{
  "num_hidden_layers": 13,
  "hidden_size": 128,
  "n_experts": 24,
  "experts_per_token": 2,
  "d_expert": 80,
  "d_shared_expert": 128,
  "hidden_act": "swiglu",
  "moe_layers": [0, 1, 2, 3, 4, 5, 6, 7, 8, 9, 10, 11, 12],
  "router_score": "sigmoid",
  "normalize_top_k": false,
  "routed_scale": 1.0,
  "balance_loss": 0.00323,
  "balance_bias": false,
  "router_logit_norm": 1.0,
  "init_std_router": 0.0109,
  "lr_router": 0.000806,
  "num_attention_heads": 2,
  "num_key_value_heads": 1,
  "head_dim": 64,
  "vocab_size": 4275,
  "norm": "rmsnorm",
  "norm_place": "pre",
  "norm_eps": 1e-05,
  "positions": "rope",
  "rope_theta": 10000.0,
  "rope_fraction": 1.0,
  "qk_norm": false,
  "attn_scale": 0.125,
  "tie_word_embeddings": false,
  "parallel_block": false,
  "init": "uniform",
  "init_std_qkv": 0.049,
  "init_std_o": 0.0,
  "init_std_up": 0.049,
  "init_std_down": 0.0,
  "optimizer": "soap_variant",
  "learning_rate": 0.00492,
  "beta1": 0.95,
  "beta2": 0.99,
  "weight_decay": 0.079,
  "lr_head": 0.00957,
  "max_grad_norm": 2.0,
  "warmup_steps": 200,
  "schedule": "cos",
  "final_lr_fraction": 0.1,
  "batch_tokens": [65536, 131072, 196608],
  "max_seq_len": 512,
  "doc_mask": true,
  "train_tokens": 472000000,
  "max_steps": 3656,
  "dataset": "wikipedia_en"
}
Below are experts of layer 6 (counted from 0) of a mixture-of-experts language model. Rows are named router (the router's row for the expert), gate (a neuron's input weights, with its number), up (a neuron's input weights, with its number) and show model dimensions 0-127. Each number is 128 + 24 x the weight over its row's rms, rounded and kept within 0 to 255. Numbers have three digits each.
After each expert's rows: "gets" lists some tokens that make up at least twice as much of what it gets as of all text. This comes from a sample of Wikipedia text that the model never trained on. Tokens count by the router's weight.

# expert 2
router:082089110150146091145107142108144130147081144112093135097155129158139172102121105106144173107129087170171141165143093106145121129105133160088117102088132145127156136149112109112117154144113138168088131131076143103110109098135108119115111123114130123113151110099126105131132147073130129155092123124097092108108124135167113082120119148077109132155132133093117097124138097154131136112097
gate0:097126104164094145141112168118137130118120131134109163105131188121144137123129116083145117156125112124108142115170136130089147148100121081139079137142139149137130146148120109123073143154080129175124129188102138168143091096102118129085183097126149158122121139124126083156144102122111145142157107123104108075120142126145128080145114133123145160136093142130131120164139160157136130110126
up0:133178147097178117100137133155120145143164134122150092123115132114128106152129131136119122113131138140145114081128081107147155129103142144153171149118110115107079113116148119102170102093122145085087165131163099139134151137143113123141095174157113145107105117114107137115163100145181114129115149114140092171093156112140135169116129108097111118140163132135140095101166138137151139193134
gate1:094150110148145121135132135132078125110171136135125147156087107101152119151124099109145098119103119177133155144114106194135165114127111144138126124104174120112171172098146118145139121136136160116112133113135118114152105134148145190124162120124127141125152143136150105100171135129158151123127155121125122118110146201124134101149108168121087090136145152078116066144125128117099098129117
up1:168106098143135142153180122131126107115095152138138122112147155130175078106058084115152143117152066147121105148152169108141124131165148085157109113137142134152158136105137149161132134168127134126116149152104141094126120132138163106112079108122147116135113118139133145105104100111129158118132109115113103138133134155156114126119124121078074145122141138174081108139152142126116167163109
gets: "-", ":", "\n", " |", "\n\n", "|"

# expert 7
router:117132118151119126115139154159182105125117082162143097133139161167178108145092106136118122096114098124159096142136111105172146110123169094122076115146170134142146115145119161115111150139133143140109164102153110166170121119106151133098147141161127132108139125115103109154116104150131141118100132062135168124120124091151108159084135125154117097117148104114119092111140122174113096149150
gate0:132155152137101114154121162147130119125122171169142143159094155128208142120118158083106135159116116109117123180150111148110085153164142122162094168142136125119103138113113115168142167123117147106114104100130099160130095129147163138090117134115112121125125175127136125162121105165131125073141114095133098127144169139142124136124169110128112088118147107144167159128132166127095123149126
up0:139108141149156103130138133145160111132123143179133114128108095142104103129124190111136101146116116154148138119172101097160128155115134119141132133140141099109133109127095106117142083157178155127090141134141181142104143118169122130143136139160124126142173123123127063089158119103145134141157098148137136144090154146158175140170136120148143190136125165097121111117169092110128133153105
gate1:114151135147091110114098132123151123109153125097149095136128143152165126157131177116089097108080116109128124123124148159121151123095155111077097150177131150100148154113157112136130110098122162116122106150175147099138113132157179159132158125178169133143127125129123143140124140137105161123110107124166138129126100132126085121132198151137108155116156155137132159149116148177119131178109
up1:147095188180100140150172083086125132124150132133137110125131150080109110106141096126122115148143120095174124109125091147095132147107134137141165104127151117110142113133185122164125127110112106142133127138141111123114145104118159092106116120098154144158104080112097145131145116105140192125139134126099118149187075160124141115122106148145113109130120085117125113120095138122102166142163
gets: "0", "g", "t", "v", "l", "it"

# expert 5
router:127124081132159152139115170135127123135101115148146108192132116157105113137111122109112147161122147150137105139116116164128070129085151114133179136140107124120160114140123127118155143110149120131134157085131126117080141068128130120163129103121102102145191120114146164049151153131177143143165149123135138152112129118138118149127092152147142110155169135155137154138141135101114111092133
gate0:126080098142130150135121141127109141152148132086049108145085142129129082144128144115108136153125125123114136145122098132126117162124125103114123148154109086107099176108118145115113140154084126104120127114114148140102098111083100132142150087111126130126177111177154111140134135172183114159136123099154159121144100122132171118167115137091109131143114121135105171137130116097086154083123
up0:090141151166147093165148100144119099115126123088175135097125127119139145086132167118141105139093177143147157116132141108104109118152118108155130139111134159104142102151138117135059111143137162158170149114111116077144095131126095128114101146111109080092096128098127156096115109125149105134105130170109107156185144163158143111104117102151149125124149132117142085115139112112122108147127
gate1:183112106127148112088134103129109130136162155169146117145146138136132170093157164122110114112103111143103104160106106140121060131088111166105144148150120113127115088114142104145119119111125133128134136126143122163091097093114087171130151144122121118156161130114130146088069101133117140121181162144141097159121128094128077127165135114128110143118134133128154173168144123158096122108133
up1:132083139120113134139123182127132118182156125104116150130144147144120157161108115083127166124131167116174117167150104092105169133091121081144145100132117134156115143130111154109126134156111130203119128130118101107096128136114107126115159114108144159153148150125130122123097105121100139133120098120125124113172114099127153128137079145078119084119099179150120152086121178107123126119115
gets: "7", "2", "ill", " st", "all", "ust"

# expert 16
router:144105140118112137125114105120108097095106141091114145131111126126124120104098154140156113096120140092138132101118156139110117076124158175115170138140119107151142109109117103125136085090125142095093167148144125127103110154134069136085134141122149119086142115173114103120121133196124123166141125107183139153111148118113127108104087132099129123116075112156160124113114162149166122180127
gate0:130102128095153131175162117112115117111130134109133165105148096103131123178144141097141113133134140154147179135116115135162094152115150126128146117119167144130099131094118095098145088142119141136147044086099117127201159114152160149140135094134185122127128127101096103128133102126116122106129108081142122123082141166121143147136105126149112157141131116132121136099177157119129149142116
up0:104143180144135142111148144143127130126112115132154108124123135152101137126023144107113129118125119130150146119054131139089109165183134154159130147107142160110111110142122119100117143100168134148124126128125126133138123131125112140163157129176118113163140125183115142138101171113080136135139127127089164094119102147121131174083118121116147152130141141126162122140077125113115127105151
gate1:140161133086135143126080150112106168178107165135100136115090143109144129103152121152115111131121113092126137157098137108157156160150163146097134112147072143180117104104095107064105111130140137124139164143158130126128149152131134136155104092155142121121127124108159137126159126135170151115129102119111122146120156163104120135130166168119126146103118077112135085109128111131115164068120
up1:150142115132119076119141164102137164168172179134160117098121154094153129161114146091130126089134147154142145134137110149128123132099121144148131122125122149120136186137154130122076093125137151090118140142136119181101121137108090139131118131126116154095136121130107153111083104128122130119133115111130070132139152097182161070110104120118150139118179131088155136109091133157141142122166
gets: " the", " of", " The", "The", " that", " his"

# expert 13
router:157145173107143141123123108108124155097146153117151091120110123156128127122093162130123114075145136113110118118140141139076090150125129106117115095078104153171108173115124090137123120175178090086175110117096151121118118076124142096143121161141097096124113143137117077132143117136107134148081140097136155097103105111138140132115116155148137111149167101125116107155119118115137076133134
gate0:137163161110110160101135137131130156110129099111131115203093137147110084092128136133172123153127157109097148123195127093158140142156144105121146114123148117164129122102120092124101129149138148093174103121134167130151090151137132104102093133157156118114133146092097088093126183137104116149104145116155144110125130169130130125131113142086096164135151123167102091138131140133132131139119
up0:156083163127121152108120129118139120069160127163108132141122171129171145088106128104121141117168130112108149122169091149115118136131142144118141188156126140099122116139092144097162096118126111111124119126152131159126086121119171121095098112110127111159109111084154124109141146118132080168139108149184122139142146100124127134112132122083107137162136137087145109167128131117144173087090
gate1:158140153149147115115083146114090133153147079113134129127090116120141120132093104144131079144178137100141135128122161136116152162151085101129165121149097088162092124108110095109127137131154116104172084152134097128170104131111131148152098127126143080108124113138123134138134138161143123163094136149129115133141130178138112136113079143137132130111127126150186132174100103116080084141123
up1:116168164122085114127114129152106057125093142114119122116121143157155114120126068105136119126159165124149149154120135161089124136124120082092153175136137083161147150171091143162113116110112149125162132125169109158128137121138132123166145131099110118101140124148133117124112132125139118166141143113131098082154118104150124167139201129149122141113145149105154111152152117090112144164122
gets: "s", "es", " S", "ers", "S", "as"

# expert 21
router:147127091143131110158187109124092129144145106163158106102116097158086102150117178142096151150104093103075111126110149133121120117095115115123121120142088148162127106128142169133111152101122109117094173167118150123132112126143142083117134130129109119134108128109153200114104098109133154128116124146146075137166137124135167150105110112139097124119166136107128106120152109125121091134180
gate0:127091101095118122122100145117142131122127131112134134111110101122122109106187084109130140146131169131150162116088126181163099120121129121137120116100116157117104111127103127145133157098107166106095131131112178154141102098159130135077103123152108195154111151151135190121138135143143108105128131149085168126128118134134151100130107098124126136145102126144149143159087161142066114130167
up0:138163130133129126140110101123148156152138134138117155108110129090123125110115102166113180159116115147157139074088116078116104095095111128125149105083140111099137166123122140109141084113124124097123143116134154134143128114120132141141133156110132133162150131112173142127085133146109104119123086144137124166104098094133116177101088130188138134059100106161153133101119157167115117116161
gate1:145134084130123085101136134146143124086137144078126142107106140130125139109099181148087091119082132140085159121138168108160119167140119151122132164157088130133102111127157145165114126145108111143113151124118144153138085130105132155152149143140169139152100171133144165149132106148170162138157111093119105109142134126139159159149151111149110167106136120128096157155105131093074122159129
up1:148115146117128081100166106120125130173144140123075127098106121133140099129109106114167097089115153141145102126121108098124098106117118116118138133113140085104139148109124136103159094123116104148149126120111165131143159133084103132113142130170139137128085113164144152113092112169178121111132168172116136129120130136101198104149131122108157116202128155149141105155149144128099127146092
gets: " ", "on", "n", "b", "c", "6"

# expert 22
router:143130149129095122116109134130157110122156159147124111121120166147121135157124093151124154108125146148111136140113142146147148154091138128163128120118084135135149126107105116129106145094166161159115155105167153108127126079128102103155125166103179172152124153176117156108111150137138135087113067169124122092106097160087142140137142072117109118116142144119105117179156132118116075104103
gate0:149104151111146098128115116098129128127117172171145121142119157128115139128100134127176118090108157102150145128110143141088172146149137077169086135121114127134142166114133129153167092122100157152124174089160162115127148094104112134146137145122178129172116115137130116101106126182091141093125077147167136097155157158133149125147121109128114070118115134127110118157119139098115154124136
up0:151163139152106133124182171127132134124125123099104109138140114139115111168093107098104124144138148172140117162076157094149106136157110164107138070147127190147142091114097121157132139089121080140148118129124135120154137120118123136146107102143129118117138182131155145158121121100113130126066146110118075122132109161134123121112102164147168150151122157114132132139136100148099095110089
gate1:130156113141138135114142120110122106139148139115124125129119160143149121142159085117149178121135163130119108124163147132120136130105138124104166128129099095142121121143140108154103121176080120103141143100165099127132072165103097135145154168122167119126087117173153133065120123135119141134157099176123161162154128156113110089090140124119129139110115084082180105094105091109099126136122
up1:134118126177098130100168149158130166127144126144101148134126125124137115142141093136144081134172099131164120138176151137129130094176096136159159141143111139099128135123153121173145140158105076101116113081120152115087146104134168132137117085110126103123140112174163149139147089128153104108124108127170169132164132141128077128118145129099148120177140133145120136123170115165146148148130
gets: "0", ".", "9", "1", ".\n\n", "2"

# expert 23
router:108138076075115122130178131132165119145118137108105102119138102102158136127111142101116143091153125124129103084128123144117147119124082147122109120141134105115140158124092177089125104135142133176146125118125109092137151154164140138141098167087132133119140081170114126160119157125097127096143146103099117115127137117154110145128103110153135121166177159091066088103129138131125102098165
gate0:139147121140057093130124113102128139152132148155140099122134130134104117084144111123122177143165127153136135115157087135095116110138139126091142132141103113157114122112137110107104143104075137126109115129095107141117132091129097168099090161106159159124116095161125084147109136117079100125156083163101151121125115117132101151144142120105132139117103131100129063080152132114080095152130
up0:127185136099141120120123075109119115088116112117101114082161137134137165112115119115139114054120134118103099135108105166111180124169118101164143174136174164119102125143111137115139150139106114111121124138137176134095093157170135094125107113113138106122113149186146116142156144106178133111112140131139165128103139105140094117099131138157115079088149132126125118140126145116130141115114
gate1:121147146120130157108148116136128168142080169107131140119145134122119157118092130125170156112092142169114118129127101117115158130138108163125144153125144131118164203114134139110137140137162153104147152186142087117136115157125130162134129122084127108145142089135131141147108135103105134101119150086066131152171106165169111155137145129132189115134148116151090146085120123153132153142159
up1:076118164097128096146116149115137149116154110109113166132121174106098132100118113144134102159192116123147133129113128156119092157129136129114136131146125135116077115151151135143134098196138104156109095139120093158148103115142144116096136176198116140134125168137109119129142158164155100166107131131128127104139131114136121133126135152120087103164072115130158139143157104091162125124112
gets: " to", "e", " he", " that", " He", " W"

# expert 3
router:123173158104173177094132137103124164161153147110130118107149117138112118130133136120121130102160122154133150122144097185148152087124144120125128114150101140133123121109152171122103097070147129108157153095109099122144154099102141112130126093124105104120147129113146155168149163129158093156120164145126128081130108111112150160085125112131075157123092119098152063123114102120133139113109
gate0:139172126119107170107104124115141106106153121111094114161144096126103100108146083101123099141174109136109154129100132143139144055168147145136131102166110120117110109151159154101135095089126123135077158106103111106135130107115147114103129093150154134112156152126115100099152146162110153160140103166163118143132136126152121122117142122145144126091147135130138106091139103140053171140113
up0:113130138139112128122078079100118119145154116097118106121143152116142159091109130104151116188128101131113130096066141149125134139138142134124099137164131122097121084115111154104100128107129114111113110139137139094120139189181112133120127141118100112170128105129122119095089125155121095115104072131120084121118080138142143151143154115152168169103160116123110122128105158160123177164112
gate1:164159145142119143123099141089122100122143142135113115128126082142139116084144078126144107091130161120111139090131113126141139147139137116115149148130090105163086107098122113111113104110123155143123159116145155125088089137162123177117139118126150131101166158105150122094088173145155134071124087112138166106077119177119165136134114119083128129111139138122159099157147117096151154152110
up1:122145136089137121147159123069136148116152146137142102132101110123135111103139076114122099069135139121122132142115122100130163114102129161166094136090116156143122127106111108100138124082112168137110125116137160105150119150148143103140141065091116132148073130096136119138138169128100129155109118179120168128117141141106115096072137130154113115147147159139097119130077097100134155138091
gets: "el", "ol", "2", "al", "er", "em"

# expert 14
router:111121121190131115114101155163083104112156128120131117099109092088156183155129135121130144100134126110150106143140142108140124116136106100137129135116138100120132150137101111114098137157148129107131151161109091117137153133106136149175124177137100155095117120119131132138154128129170056138115112194136120122140102086116149127118118172124098082162093110109135081120141102091115169123131
gate0:098119105123111138126094155123102065164116126190138150128094085134130133093138133126165117129151107124118101142126129129098136108171128132105119142102145105129122139114121090122113117153180152093118155129131096076144141132104127177081154197109147130126137122134142089122134122139068125123116103149144147119137162128129126089125159131167117126090097095140134145108108113080097139099141
up0:140146135149104154103122129110114074159147108145136091140128118197112120187119097156108119114114147104142140102142170115129128121177160165153109090153114061128133151077101095155139154090099163128154156099147143139115085109128139138147107143114135134138112106088134114121100131132151178165151159131126133117154112133105138123118156142084103136124120120126142099143147128135146156108152
gate1:185137090166097138118109136152093109122146131149118166144089098119117140169125089141091163094120127072131116126083124169159142142122095156111149139130148117108099147141170077124118129110126139109092175140082150103174118142146133166156116108132120179162142133101146131126110111125145120154111078142130121139110160126155124104128121150142136150113102132138143149120102153091106136108099
up1:121129134079146130112148117135152096103151119134162144165105149129119116134098068137149117117096146159104120163139116115108088087118108124096107135095144100145177149153156144153138150136115152166113148136114099146133156119095138111123108118115153113132130164129113138140164168129129165089087118159159137125107098142122185160095107157095181099131119130123083116183133134119133158120146
gets: "m", "h", "ar", "5", " m", "am"

# expert 20
router:132164149094162133080161149139104142161113097142151127133164111122125173132120105105151174177160149125131130104110101120182152163163124124102124118111160147129151150125131165136102109175118113131157096164104172173120128148120124104151122141140153149152098145087130123108136122139120127117146154130084144119186116136162112131148137099130085126133154093184095137115134114106110146128131
gate0:135117151133132156105130112158102117165111145115121108181134148143105129096129086097146136137149110148160087105100083125104118160122130137097127082152118101139088148136171147145109124140135135138152127152137099149094120194138128138151129154130109105086099145107163113091125081093106136122131170134101143119130117150168122121140122120100098148074117128130103133100113097153073113169103
up0:108143155119122139131112129126150149109152132151116132123128122113062121124130124130106152095123090165106099155133104120127147109103148098184130085141083145129077110128152139116147152114115131149148137122029144094113137111147129131143112160097128122122123092175129177115123101111109144070140142097124168124121144166127176141098115118123104112099127135114103120155128143137113127136077
gate1:157137105084136119154108097136104112111144087141181133140147166158129132109155072108156091079106156119133110114094124159129058119162140118133142161090099115163145117132153122117108133133136137114150137133133197097123141174153136093127116133126110147121147119128121132107175127115108132123183137127116112141174167148140120107111141103136110108128117134141171146103133118162092154148154
up1:175120125101063120103158147156137135084188150144118092158143149113105130155124137136118131149116150150126155116107130140105132108156111138138144135152132165148140122119096140131117112123139084143144127115102136096134110136172084089107149128169159085138109115122150143157128100115075131131126095112101163091123117116082058173132119177128098141139120105121111136112132157110120109123103
gets: " A", " M", " K", " R", " H", " C"

# expert 19
router:121104124128145162164090127106125153099157108158147116128133100149143119151161147125167166149125165135096128171142169151135110133149129152146093100152177124121116120156103166136090147164150125141182092117157108160134120160176126119102118070167137124143142107134116137155170104102103107133122107145129099086114149091104165127102154137088133141118127114093128151095125114137133138097125
gate0:144102086189151140194146124088120143132108135140129134162165162142114131114158111107177101119136157153092147152151138091116114108136111141119111143123177127141130156102158088133148123081130134155153119118125146095148106124140142128064112084116135104111143135143078125122152141124126158124131152138117149116124133157106110126132109122097096153135130089121142111109113146121122206163106
up0:156130121142145157154152121130154092114081161155125125137136124169129158102143113124159114154129112145122126127100162132168133097127164098135122183151100110139157143151120123133167154080121141150137143105109160170131101159148110136133111141130118150142154127111045131112127151120175131165111107134112141145144102151144107106099136118131128128126128121083083105183101127095086125087098
gate1:156131128108104159151120081143054124090083082131145131126101135128078130135181125146137105139114120131095127137129127146086114169099125128115134125105126136134103160134104133115147121130120149152113105124140145161118114150124103115127141110164121117113147092148133163179148131140096115151093089125135087175104131182145134156131161114122102115116117132143096171127106134131181182144106
up1:164160138146118129142100158171098164106094111108138111153120151126131153125148152141102071140121132158123115116068161165098127122108132137175124115133109104116119134122161097109132158149114174134133130111139121096117096136152119139156104158134095097120105100119165141146154149083150108175134100081114129150083144127138172166105111132150105157117137128097106104104160173125144155143136
gets: " in", " to", " of", " on", " for", " by"

# expert 17
router:096109145122104145107150137121144127153114087174134137123144166105140137157119152127154138145151112125099161142128116155181118108098116070116100141131127130075120088116103094154097142108124115134138101104142114127113153160094136113172134086175092098080114125130138135134130107103136138111092152146117095120132115097170117151163115123144135075133107082135130134139160142089160084097140
gate0:113104142111121130114139123120143166146098134146162155160144144109106131155115113126121143143142127147079183162095169172142149148096140092139151122119137103165099105123113108181175099136126126121153106153150171165160098162101107129144103141103141108126153159126148094127099088094119115145111121113098130123145130152143126143134156085137172163125156145178158160110119153114153105099119
up0:121141097161163137146148123131134110167137092093136077120149128112090099107130085131154140161180144131123166110154146114121169133151106188120108134166157106135104142123122111145153139135156161099123119175102147137076095123144135137149153123146153101142131124107107124114148112117117078132143110084136150086072084117132099119159105115112120167151120126116140147145112168098126117133149
gate1:111143112104114151129106130091121103159067130173113162094142182149123090157120151110116144112125159133059167142101108107126124122159138105133144118120117095107100153087106108161128138098155146130161136143141122151112083140090139110136114150124147159089146152124141117149113125135055125118108135152092095151114114137158094119103127134085129168115118130156110135116151134120085148136124
up1:144108150174147144138121135110137135123122146114078142141148099150133145093081134114087119142121158116137114138162149144167111118137123151108149124107112126139111152142146143101155134129143116132146183117097164146103117095146122087112082123105149133124177178099118099070126121107137101129155112121105126148136157154122150129050156106112113154161131129129092132156072119119095171136144
gets: " |", ".", "|", ".\n\n", "-", ";"

# expert 8
router:112140132124165148165154179130148143145107136135111138111087167141165137145100122150140133117122080110109101111173132105093135139109137115132117135081143144163104128156112172128136096120094133095119130114143096174144166147144134190175147151171115104151097069128079136077130118140118113137138148138123121134127108151139154102150128132117115098146096139125106134100104118145152128131183
gate0:109163130106151139096125190157138133077115158123127166129107152125107147134101112126141121123096133136112135114182109145136138126163125173154141192159109134124108159163173122132119091130060127137133113099115139151122121117162127139143143160124154146124121099172123175120138101136132133111130135103166122133140163125123172127164177136151096115118130102134166106106081148142094127143154
up0:106141117082138137094136170188125144073134151135113130113104133138127135139157123124149145117113131096111115142167102125126153151086114146130134139117125088111144167135153137103126104117104089163121104141142124168110132140129119156190148104093117119112110095135115135128122134140119188128135154105156117136169170105141162103143138134083119171117099131119099184152081149116111149107173
gate1:147152112103117131140152162119120109144095191105124090132148176174164129147106111144127111079129136093087126152139135149135134083127150133136115169111140107163104120150155110139123127155142122118142105183164115147164123138126104133164118128175114118100097128142152105066151101133121140122139156117101156133146126144131147099153163107105187114154125116172148125119107161119095153119114
up1:123099109126114148106178146129148144100133151120158160152120142151120127138130205071160145128097166077132116101153125080165133158168133121158104138100132159155111137134145111129123113111111128136138096159093093127102088133109145164149126094124111110131116146132138142133112119153083133158140132168114136116169130123138123114144078150103100118172141140137115133088128163117138152174103
gets: "\n", " |\n", ")\n", "in", "i", "o"

# expert 15
router:100093142121150063116090105133147113127109115136118135136078096116129133152145108112099108154128088106119135077135121140073139108129141108148105141112148133150109121138161124169110178117173109155161112140150112117144152113171155108109098128138141170143118099109128111180168101093152145117116122120117132128081149151116118144137117111133127106064121085112142124161098119150099142089139
gate0:133099136112129102095117091124149158149102117127127130139089139140109135155144096144078132126157116103126145096078123129136134090145141143144106125132131112120106158150136118112108142103148144115162112167124112123111123127158130150085067135113159146115112130128104110177164088093122096140136121139122171153121167139127098095156168101075119142068117110122129147138057162112103139132156
up0:132155122147118114128107150112090082106157163142088114114153137094133133140116107128144153124095156167130117152149117119121139158153150125136146150148155150159135116128124129154123106127150109122107177126172170070106080149122120122105205118145101121155149115118134126109079160103143148150124131122125162108127118116107135126079095158119145094165133117131118141115164133117179080100089
gate1:135100114127124128143131140168151136121114108163137174097105105121104176092125103151163116171114101138175139140137178106134138125145144170132152130171127128131134152126133128143177148105108126108119121138142128102129098136177140111151079108123146142156084138119120109086131117133095146143116085075133135156083149126101108149120129153080185127150127117148121126164138154136075098139110
up1:166123174142136157138151116118100127084141143152149139158156125125099161123113123152158120166157170132138090089141119126158144160125100084128114117109075128137154079119115111121136131140137128099146106063143106161137097146123131129138131172116105139105129105129132127117154151132169086092115166099134070136133127089143089147133147115146126112149120139140147167096102155104144075120122
gets: " ", " p", " s", " B", " l", "b"

# expert 18
router:096159119155096126098090144123134177104111111128155091172109128119120141125147154146112119164107085089092122134121121146150163124167082132152111094113140116124094097146144152116150114135096120106196155165099135125134161138097127132152169110106123152101161092115156125145144090151143095102134135146124130112143131127159097103098145109130114147135201130086144134126107127122144116149123
gate0:103183103138104129135130118135114123116126182119151151127143127089143128158100093112129114123119095138137143144105087089114104138123118096117108110164136143152137142076172125144177059104124112135144115134163167112141122128091136127114125152148167122128143116146163161105127097137130160113119096103172142154130130130162126142150133079107144140121123185123172140122084102135109071132137
up0:143107113160117139114114124161133149139180120123104138126166150152103113103168139098108133143139112168126112126151159127135205139113127123138152137135096103156117147102107131158085146123141087137118093123145089124110101099137083126124154087162115115121172146137143155159130128094127202116135158107133121167123122169147161141135101109120121112095127124106149142136153110089161112140179
gate1:161132149106118151049147117156123099105150090117177164125099147125106155163125119147117125099134116117138128138103160135118125121140127106107120151133061115112114129134161120095152093138116148136148175171154127122126074135129081133154108138101140154129131121161187151102144157102133130151103126192138086119123149146139128106169124122110118100134152139138109103125151097135096113144117
up1:121126101152104185104123148152107094113117130150158173139155105136107142134143121143122115135157087145124114142119159141135078106063116200096144156114100161106125116169126110112132141178154118141134150124089109116130104147091116139117137152136148128130196142109156083119124159112133113113136119106147110146109120111161190142126130118129113140117129138105112143129138172150129148155081
gets: " |", " (", " \"", "==", ")", "\""

# expert 4
router:119113089126170124125159187103160113132155139093129166098150130148113108152140126156134126111136115154111090155144099096146121188119158122152103099128137100123133133104172126095125098124154095150135133116101093122126104136112136078132121118138054149122140195126115144119125097141148125109145106158156116161154155071120090152144092137144114118143174126135157122122099133125133120135134
gate0:130098086125124134096141128153119176125132144130104123174130137126086130108142135105145079127115115170122126191138130101109152176138131094129183154115144117114152083136127157148094151107152137113147146159159135108138161124159116118111160123094094139138184113128126125111122144170102134134114107135128190160151132140135066130146150116094131152136118127144136102131117171097086156122117
up0:149100119102124124167126163102153163140100165163135131139130137192102100113128124105102155080098115110135093134122132146100114116117109113146140160129119143191134132118132155127131113155151123167121107138111137120115057143123153057144158114136112092110073161093144153150105110145114115158141119110110144107163131132149135141095138126118146137110102162136157123157117109083143150136159
gate1:107142104103093131068127139125104117120126141080147185144089158158128168112113133152143126092152144148141113160116139136118169149108099137149150112116118142124124178132128110108136090127127111167156131154148147155128095148169118102114138131125110165102148137119124098121095090172093110117152174123152113185130164148107127141095115145118090126143129097163172131111113082133111152122109
up1:116144146117096135093125117152127098109098149098171147105105125132140169124150122133080137127144119169119115165117110123162139127113175175174150112130129092125156162144138109108154104143130110158173154108131138127105116152162111100132130135093096167138139144124112091122170098138120139119125120149102109169166131183111098196111130139123119147124144097181140173127106096130113120117125
gets: " the", " a", " was", " is", "'s", " an"

# expert 6
router:156134117132117165142142162072111187143089111130109120082152146122078118112124104099123095112135156112179147119142155143129142126129162119144097089132120126087153159161148157200106176153109124139098143138136134129110148136136168127143144144155117152163142134103143145114112156100163112126107127157138144116118111147138166124089169146173159136135123141149129111118136110113167137164126
gate0:159140143112093147118168146138163118120145124126104114121122102155131162192123104099148089094092137144090112134128157092112160136140139145138075106153148136110152140122132129107110150178131126110090134143121129172132105140102112132059139121117107124117088183094147138090103122155149128127111137123172164108124131195140087139151168118155142108109143155127126120110143117118135117151115
up0:161137174143138131123102118101116138104123177114126092131138143120127137129101122203149137134075138123143130171123086133156119106118136083114129116094147138131127183102122120111198124113114142109127146133101129159127108129094136114115106142142141130132166116179109088080105110116149139099139091158124140131118144101105151121094131109109138060128122082133126160124106117172109136111132
gate1:152129102128119157109159124088114148104108162150185146130146111139112186128175159138109136142119134108114160091182133148158131095139138129184152135105148117111095132113105112113098109163138150118123146150107147133096114127125116062108139153102142116148132143169174112120130172145117141169145115105126150156142111156134161095141137158143133173131134136117146137111157167141096130175118
up1:131098156130129153145141110096112149132081125163172162135140105114163130133116145148089170142158151118141129125144134116123121136126136174124146093183088117126097134141148096085165134153177130134165096106161100142163126114169126160097099119144133145148102116138120118165153123126145130126082134156143099111124171135148128110132158127149159152098150132116135135091127074116153178168146
gets: ",", " and", "ed", "ly", " also", " or"

# expert 1
router:152129127134112111159168113139159130154113157129089114134110101118197113107133083176129110137094091127122131162162141111138148116149114108110177131139143135114133121131140155121119109125149114166175098142108133098146157096119194116133103116099151103149119133114132134116113168113122101100071155170133122130154132102130160160173095143104106143112122129142077132122123105115164084143129
gate0:160148142140133116133186103154085125140175103155122123131158168081141124108117119135100097078090107159135164123140112176139165159124138134124159141164132105154121119107163140116145113127136151145132127136146145120126092103111127137061113149133115166121175130122170066120123130146145116135115161125155070128139127164121129157173120126089156114130116136130111142114131157124158113152100
up0:167168129123122117125116079101105134148128123095091113164114125085103137142101096166112162144129090184139122126108106167117123158135145137119141101113135177122106132124121137141132126114125124072141132130143112087146155118142104122100117185141146142144126107155178148069082143127178128089099123143172135120143145136139139135118174145151094146096129125107119111140131145117150175158138
gate1:114128118151154096103139126143124173106116207158140122097121108118129125137119144088131094154106121126123125097132151052125184165141122111160121102145116117122080138104116128119128082142153151088144127102110132116139104150108163094131145133116170148122153170121132142094197139108125095127152136139122137167136118116122113127148148103090171124091121151144124108128124119088149139112145
up1:126093126162129084120143122165143160166119152130127083147104151147148095136152107155134141116162127112130120147122100086119120134119108129113153130119154121151120143135127144111131103122166132085129154157103146170132086163120159136130135097111152137161136125186138098141177068120085148078173130165130114179116124148117121148107156126145158108089153161151109138152137168144145105130139
gets: "ing", "ed", "8", " p", "ie", "ay"